From a checkpoint of a small mixture-of-experts model trained on Wikipedia.
Experts: 64 experts in each of 14 layers, 6 picks a token, a softmax router.
Below are experts of layer 5 (counted from 0) of a mixture-of-experts language model. Rows are named router (the router's row for the expert), down (a neuron's output weights, with its number) and show model dimensions 64-95. Each number is 200 + 20 x the weight over its row's rms, rounded and kept within 0 to 999.
Before each expert's rows: "comes before" lists some tokens at least twice as common just after its tokens as in all text. This comes from a sample of Wikipedia text that the model never trained on. Tokens count by the router's weight.

# expert 56
comes before: " the", " a", " to", " his", " in", " by"
router,205,211,197,250,199,143,187,209,179,192,210,187,205,216,205,197,209,176,186,225,143,181,202,168,177,189,225,151,203,208,226,226
down0,173,198,228,196,163,188,183,170,188,197,200,212,212,181,224,225,200,180,218,192,201,202,195,223,248,202,162,186,228,216,182,214
down1,178,195,195,185,156,200,214,218,192,211,229,199,180,209,221,208,194,207,233,210,201,198,200,242,198,217,176,200,190,205,229,197
down2,230,183,200,204,207,200,167,211,160,197,202,203,179,175,212,205,210,172,207,214,190,186,205,189,108,201,236,176,216,230,233,184
down3,214,217,196,219,203,175,193,219,213,189,231,169,194,219,209,212,238,208,209,194,159,257,220,191,135,206,246,182,138,229,202,230
down4,217,208,204,237,199,211,202,197,182,179,227,221,178,211,190,218,244,196,221,207,180,183,179,191,203,206,241,177,163,227,211,211
down5,171,237,189,205,196,200,203,199,177,189,229,187,238,201,203,194,213,233,184,207,197,178,213,214,232,185,176,196,210,223,221,172
down6,196,172,208,236,203,195,183,200,176,181,198,184,197,179,164,171,193,182,196,197,216,189,167,216,202,216,210,176,185,236,181,202
down7,194,158,181,180,220,198,191,191,163,192,212,167,193,162,207,160,202,200,186,206,207,239,205,208,174,180,162,207,242,163,184,177
down8,227,185,195,206,207,208,192,204,241,189,191,196,193,209,187,182,230,159,238,212,197,204,201,164,187,236,254,187,181,206,205,174
down9,213,186,192,197,213,188,210,210,237,214,183,173,167,188,170,216,225,188,210,194,209,193,199,200,166,220,207,198,201,212,178,205
down10,215,204,197,212,242,215,123,216,197,178,180,206,201,172,188,211,192,189,233,195,232,208,184,179,182,193,191,196,182,203,205,199
down11,216,196,183,215,210,178,174,152,178,162,188,242,180,224,213,203,187,196,229,194,213,220,190,180,161,197,212,232,170,204,199,200
down12,248,198,226,229,235,205,191,163,202,181,175,196,188,180,156,199,183,206,204,208,232,216,174,198,213,218,221,208,194,189,155,178
down13,221,192,211,199,179,201,181,189,197,214,193,221,218,226,212,200,174,178,189,162,210,193,227,215,177,228,216,186,224,218,206,209
down14,198,195,223,213,202,195,217,182,214,202,205,186,178,239,216,218,219,165,200,213,201,176,204,187,184,206,195,203,159,203,234,209
down15,178,195,199,213,201,217,198,201,153,244,199,187,199,205,200,195,237,227,186,183,201,192,172,202,185,225,173,190,203,247,207,175
down16,185,243,197,207,157,196,229,212,207,198,211,190,231,174,200,141,172,193,181,208,167,203,234,228,203,238,210,182,210,215,191,209
down17,184,168,189,181,180,213,232,222,200,211,207,197,233,184,208,189,162,219,202,218,229,196,218,215,205,190,161,189,200,184,218,167
down18,230,192,207,189,204,196,183,191,223,199,159,162,202,204,195,242,239,185,213,195,206,218,186,213,203,201,213,191,174,184,174,214
down19,182,208,202,190,171,196,217,219,189,209,221,259,163,185,196,194,214,166,238,204,199,187,187,221,162,193,196,206,214,225,244,218
down20,215,194,218,224,188,193,212,202,214,203,201,167,220,188,197,165,211,183,207,199,192,212,182,207,171,175,198,173,200,197,238,221
down21,203,192,218,192,181,209,197,186,278,186,209,189,216,160,207,175,215,176,205,195,224,208,209,214,226,200,192,220,159,175,207,215
down22,205,242,195,207,160,173,215,197,140,202,200,214,245,198,195,184,205,237,183,204,186,195,195,256,169,221,206,184,217,199,205,212
down23,168,200,198,220,203,199,219,201,173,219,192,216,246,200,199,190,172,216,161,196,177,201,205,167,216,181,182,176,225,202,211,184
down24,200,228,181,175,184,181,214,203,239,194,183,204,190,176,194,220,224,201,201,186,214,204,259,218,234,187,188,219,193,185,199,190
down25,175,222,197,165,212,196,191,194,200,187,179,186,173,188,206,196,176,195,187,170,217,176,232,195,203,220,219,193,183,186,205,246
down26,199,210,212,187,207,214,181,220,171,187,218,185,232,202,251,187,191,225,189,224,216,169,172,156,181,192,181,180,194,223,218,173
down27,191,203,219,203,193,204,194,206,198,180,216,209,225,176,184,178,193,183,191,216,199,195,193,220,161,182,189,213,243,193,191,182
down28,190,206,195,174,204,224,202,198,211,206,188,177,258,199,223,199,156,215,186,216,215,203,217,220,201,180,189,217,245,192,195,188
down29,184,175,207,211,202,207,222,195,215,180,189,184,159,204,200,192,192,196,238,201,197,225,172,230,213,221,151,197,156,165,205,229
down30,221,216,198,196,206,176,185,185,162,206,183,188,202,197,200,202,224,242,191,186,213,221,192,200,213,214,163,202,213,198,183,170

# expert 38
comes before: " a", " the", " in", " to", " not", " by"
router,188,231,251,225,181,208,187,192,206,186,216,198,187,185,168,151,198,220,195,212,214,207,217,201,229,223,189,198,183,183,212,212
down0,185,178,190,169,202,191,226,182,239,235,174,206,219,195,173,180,171,183,215,212,217,207,203,213,213,212,205,206,233,195,191,143
down1,220,180,171,197,202,211,201,180,142,186,189,199,206,215,192,222,209,206,215,195,206,192,170,207,209,182,201,213,215,234,179,188
down2,193,165,246,212,177,207,165,217,175,219,188,185,207,204,216,178,187,229,238,181,224,211,212,206,221,208,190,166,217,213,171,177
down3,222,219,162,194,213,192,227,191,171,189,206,211,179,214,177,216,190,212,200,222,206,232,203,195,186,208,209,202,188,205,175,203
down4,224,198,216,203,237,222,163,190,205,225,186,232,192,191,191,198,221,195,213,216,183,206,209,189,215,153,139,203,221,189,206,198
down5,182,177,209,195,201,166,205,192,206,204,213,224,245,193,208,183,189,196,172,211,200,209,219,208,204,228,199,177,212,191,225,184
down6,213,200,200,166,222,183,209,188,204,194,196,196,231,181,230,205,168,206,210,192,182,202,191,163,212,155,231,224,221,225,191,148
down7,201,151,188,180,236,211,169,202,235,226,203,197,187,239,167,185,184,188,235,192,241,179,210,223,208,204,213,208,219,185,206,197
down8,225,206,206,192,188,231,197,192,166,186,210,192,219,199,223,215,219,253,201,187,179,218,212,168,217,228,188,201,188,207,219,204
down9,191,191,170,195,222,180,210,183,193,242,159,186,176,207,218,209,216,171,219,198,186,222,227,238,169,209,204,205,221,196,172,201
down10,188,199,187,225,183,194,194,223,193,200,218,205,205,215,200,215,220,181,245,205,214,210,213,158,187,137,216,202,160,209,231,190
down11,195,227,188,164,175,222,202,193,229,174,205,215,193,201,216,249,187,212,188,214,215,216,172,184,232,192,219,201,167,219,194,181
down12,200,230,210,220,190,175,184,189,228,173,213,198,185,220,210,206,197,210,164,197,211,195,189,230,235,180,224,188,186,197,198,187
down13,214,192,229,187,227,169,180,231,212,221,161,196,216,195,200,199,191,231,174,177,200,191,194,224,194,211,202,196,225,186,173,183
down14,188,242,223,224,204,211,171,183,228,173,205,171,179,221,187,221,205,170,188,201,178,219,172,197,197,203,223,184,180,199,221,222
down15,209,178,190,214,203,195,187,176,181,219,198,198,169,214,216,194,210,165,198,190,218,207,209,195,164,185,213,193,191,198,183,195
down16,188,172,181,187,183,205,200,208,198,201,180,203,229,184,179,198,148,158,179,184,203,183,186,236,212,212,230,170,225,215,196,154
down17,210,191,208,217,224,195,222,195,215,202,201,160,176,194,188,196,230,188,217,203,209,227,220,206,182,210,201,232,201,182,202,196
down18,238,189,215,189,225,174,216,188,207,205,188,171,154,203,170,224,215,214,196,216,191,212,171,175,191,199,189,234,203,188,206,191
down19,213,218,183,178,210,215,201,181,244,192,181,215,208,203,204,218,172,194,166,188,224,196,233,235,233,190,209,210,213,198,197,210
down20,199,189,198,195,201,197,227,211,237,196,202,171,190,222,193,175,203,194,215,208,202,208,234,202,212,153,213,208,196,200,187,183
down21,214,182,203,194,188,205,193,244,190,191,189,199,163,207,231,216,201,212,269,192,181,221,185,208,229,212,194,204,172,237,200,205
down22,170,192,208,199,183,180,200,221,227,207,206,187,218,183,180,194,204,224,205,211,200,172,199,199,209,194,203,226,161,186,209,201
down23,196,224,215,184,204,175,234,212,217,191,211,194,161,211,210,221,202,193,227,162,192,212,170,237,213,189,208,184,175,181,162,201
down24,206,185,232,176,231,188,203,214,212,208,202,210,183,198,224,184,200,199,205,163,222,191,241,211,187,190,191,213,192,188,207,238
down25,204,205,187,192,211,226,191,194,195,192,193,210,182,227,213,186,199,189,235,166,208,211,199,180,190,223,222,194,215,228,192,217
down26,194,213,184,196,234,191,219,162,219,212,220,199,194,189,166,211,229,185,236,221,205,215,214,199,159,175,181,227,207,194,201,222
down27,174,171,191,189,174,186,229,201,198,219,201,159,191,170,198,193,205,218,254,183,201,173,213,208,193,242,209,177,199,202,215,203
down28,195,236,217,205,223,190,215,173,212,237,221,204,235,204,185,179,212,198,214,201,205,193,243,235,176,269,196,193,186,217,198,211
down29,177,147,221,194,221,201,223,208,182,238,218,208,219,183,185,163,174,235,197,197,210,203,215,219,201,224,188,176,195,189,176,182
down30,201,199,208,200,190,212,212,216,187,181,218,180,207,158,205,177,199,217,190,228,194,210,164,187,223,235,191,168,179,221,225,230

# expert 9
comes before: "0", "8", "6", "5", "7", "9"
router,198,204,208,153,210,223,200,190,200,195,194,241,196,210,176,223,182,238,189,168,187,195,205,196,226,235,199,198,210,210,224,187
down0,205,231,212,182,163,184,221,206,192,210,256,210,226,198,239,188,225,229,198,186,184,192,188,197,197,218,225,214,185,177,186,188
down1,200,210,177,182,185,222,182,194,216,211,223,212,193,179,155,193,194,227,236,193,165,210,219,194,198,182,203,180,188,190,199,187
down2,164,195,183,209,220,215,182,194,179,185,167,235,235,208,167,182,189,214,181,182,184,179,184,224,204,210,225,213,221,214,206,174
down3,195,196,186,196,201,208,191,234,179,230,205,226,232,214,226,193,201,176,188,182,152,188,219,230,171,183,189,186,201,189,212,194
down4,180,177,185,208,219,177,207,193,198,163,184,188,224,225,166,198,182,220,160,192,228,172,173,207,181,228,224,247,196,186,188,182
down5,221,233,184,178,192,218,167,202,214,195,217,213,196,171,144,203,156,219,227,190,174,168,221,209,215,151,184,163,192,199,200,191
down6,180,202,200,203,166,205,222,190,195,210,253,246,239,201,217,210,232,202,219,220,182,206,204,209,229,184,220,194,219,214,224,169
down7,210,202,197,186,174,212,226,191,203,199,168,186,186,188,190,203,223,190,136,227,184,213,167,173,195,223,184,228,188,188,191,184
down8,216,253,227,196,231,208,191,193,194,178,207,235,187,176,193,153,212,198,176,203,184,149,234,202,226,205,210,178,221,189,180,186
down9,173,210,206,240,206,195,258,195,248,194,179,204,249,189,211,193,197,219,178,208,258,184,207,197,206,186,197,211,204,201,206,183
down10,188,195,166,213,184,188,186,198,174,228,191,195,226,204,189,211,153,197,199,163,179,192,228,195,169,197,212,181,229,194,200,214
down11,173,248,215,192,159,210,195,223,222,224,199,203,187,204,194,210,193,186,218,238,177,233,189,169,199,223,214,185,208,196,228,192
down12,191,218,191,196,216,180,195,220,166,172,185,208,218,188,160,178,227,237,202,182,195,201,181,212,199,210,196,204,188,166,190,199
down13,196,175,214,197,176,217,218,200,207,230,185,203,191,182,233,183,209,195,203,198,189,231,186,189,195,188,241,235,240,200,226,207
down14,190,187,185,198,216,173,209,269,221,201,213,186,184,192,214,203,207,199,193,204,224,202,188,208,210,237,186,194,207,175,193,199
down15,252,190,176,195,194,180,192,224,204,202,177,154,201,239,220,194,220,190,187,210,191,175,197,237,171,188,172,177,181,190,185,198
down16,189,193,200,241,200,178,231,193,220,197,166,167,241,219,197,179,221,203,222,164,217,200,200,212,178,197,245,197,226,212,160,173
down17,163,199,217,205,193,240,221,183,203,218,212,221,236,224,213,184,217,214,175,189,212,218,217,187,194,206,222,232,235,213,149,197
down18,184,208,194,207,219,189,183,193,188,188,162,195,233,211,181,208,165,211,159,189,200,162,167,205,154,213,211,243,220,199,183,207
down19,242,180,195,195,195,194,188,184,212,181,226,181,175,231,196,217,203,197,203,216,211,178,232,214,230,182,176,183,171,193,185,205
down20,217,174,181,178,175,163,204,171,186,220,177,186,201,230,211,213,207,188,183,169,161,185,247,201,176,153,211,150,214,212,174,190
down21,212,211,199,156,200,210,180,177,196,177,187,207,189,200,197,227,198,201,216,189,185,191,190,186,214,241,224,198,213,222,192,183
down22,228,209,221,179,182,227,188,212,188,176,208,225,201,215,221,205,214,202,177,219,169,180,224,198,214,228,175,227,167,222,198,227
down23,227,231,192,153,195,207,198,204,204,231,146,193,184,207,174,184,202,206,218,195,180,203,150,197,213,171,214,193,244,211,214,205
down24,209,173,185,249,198,201,223,194,171,205,165,160,210,210,187,197,227,220,187,231,224,193,200,220,216,192,208,193,184,208,191,184
down25,179,212,181,231,229,201,202,168,240,184,187,192,215,192,199,219,186,224,170,166,238,185,198,177,197,198,195,192,174,183,196,220
down26,217,198,186,184,227,205,190,170,191,242,180,171,140,170,190,227,204,200,221,195,171,178,184,230,219,162,177,215,185,218,207,246
down27,221,174,204,175,194,187,198,220,206,202,208,197,217,214,199,157,194,191,213,233,198,210,214,246,194,158,171,216,191,223,216,193
down28,183,183,189,207,192,194,207,208,192,211,204,168,209,200,207,195,203,171,245,203,196,228,222,225,202,179,201,203,217,210,200,195
down29,218,195,198,231,193,193,222,224,159,239,189,199,199,178,181,168,228,229,212,144,195,189,189,194,224,192,193,214,196,239,200,198
down30,193,207,196,178,185,210,195,194,174,201,229,260,217,208,205,204,206,203,204,200,179,216,212,216,238,221,220,214,238,197,208,206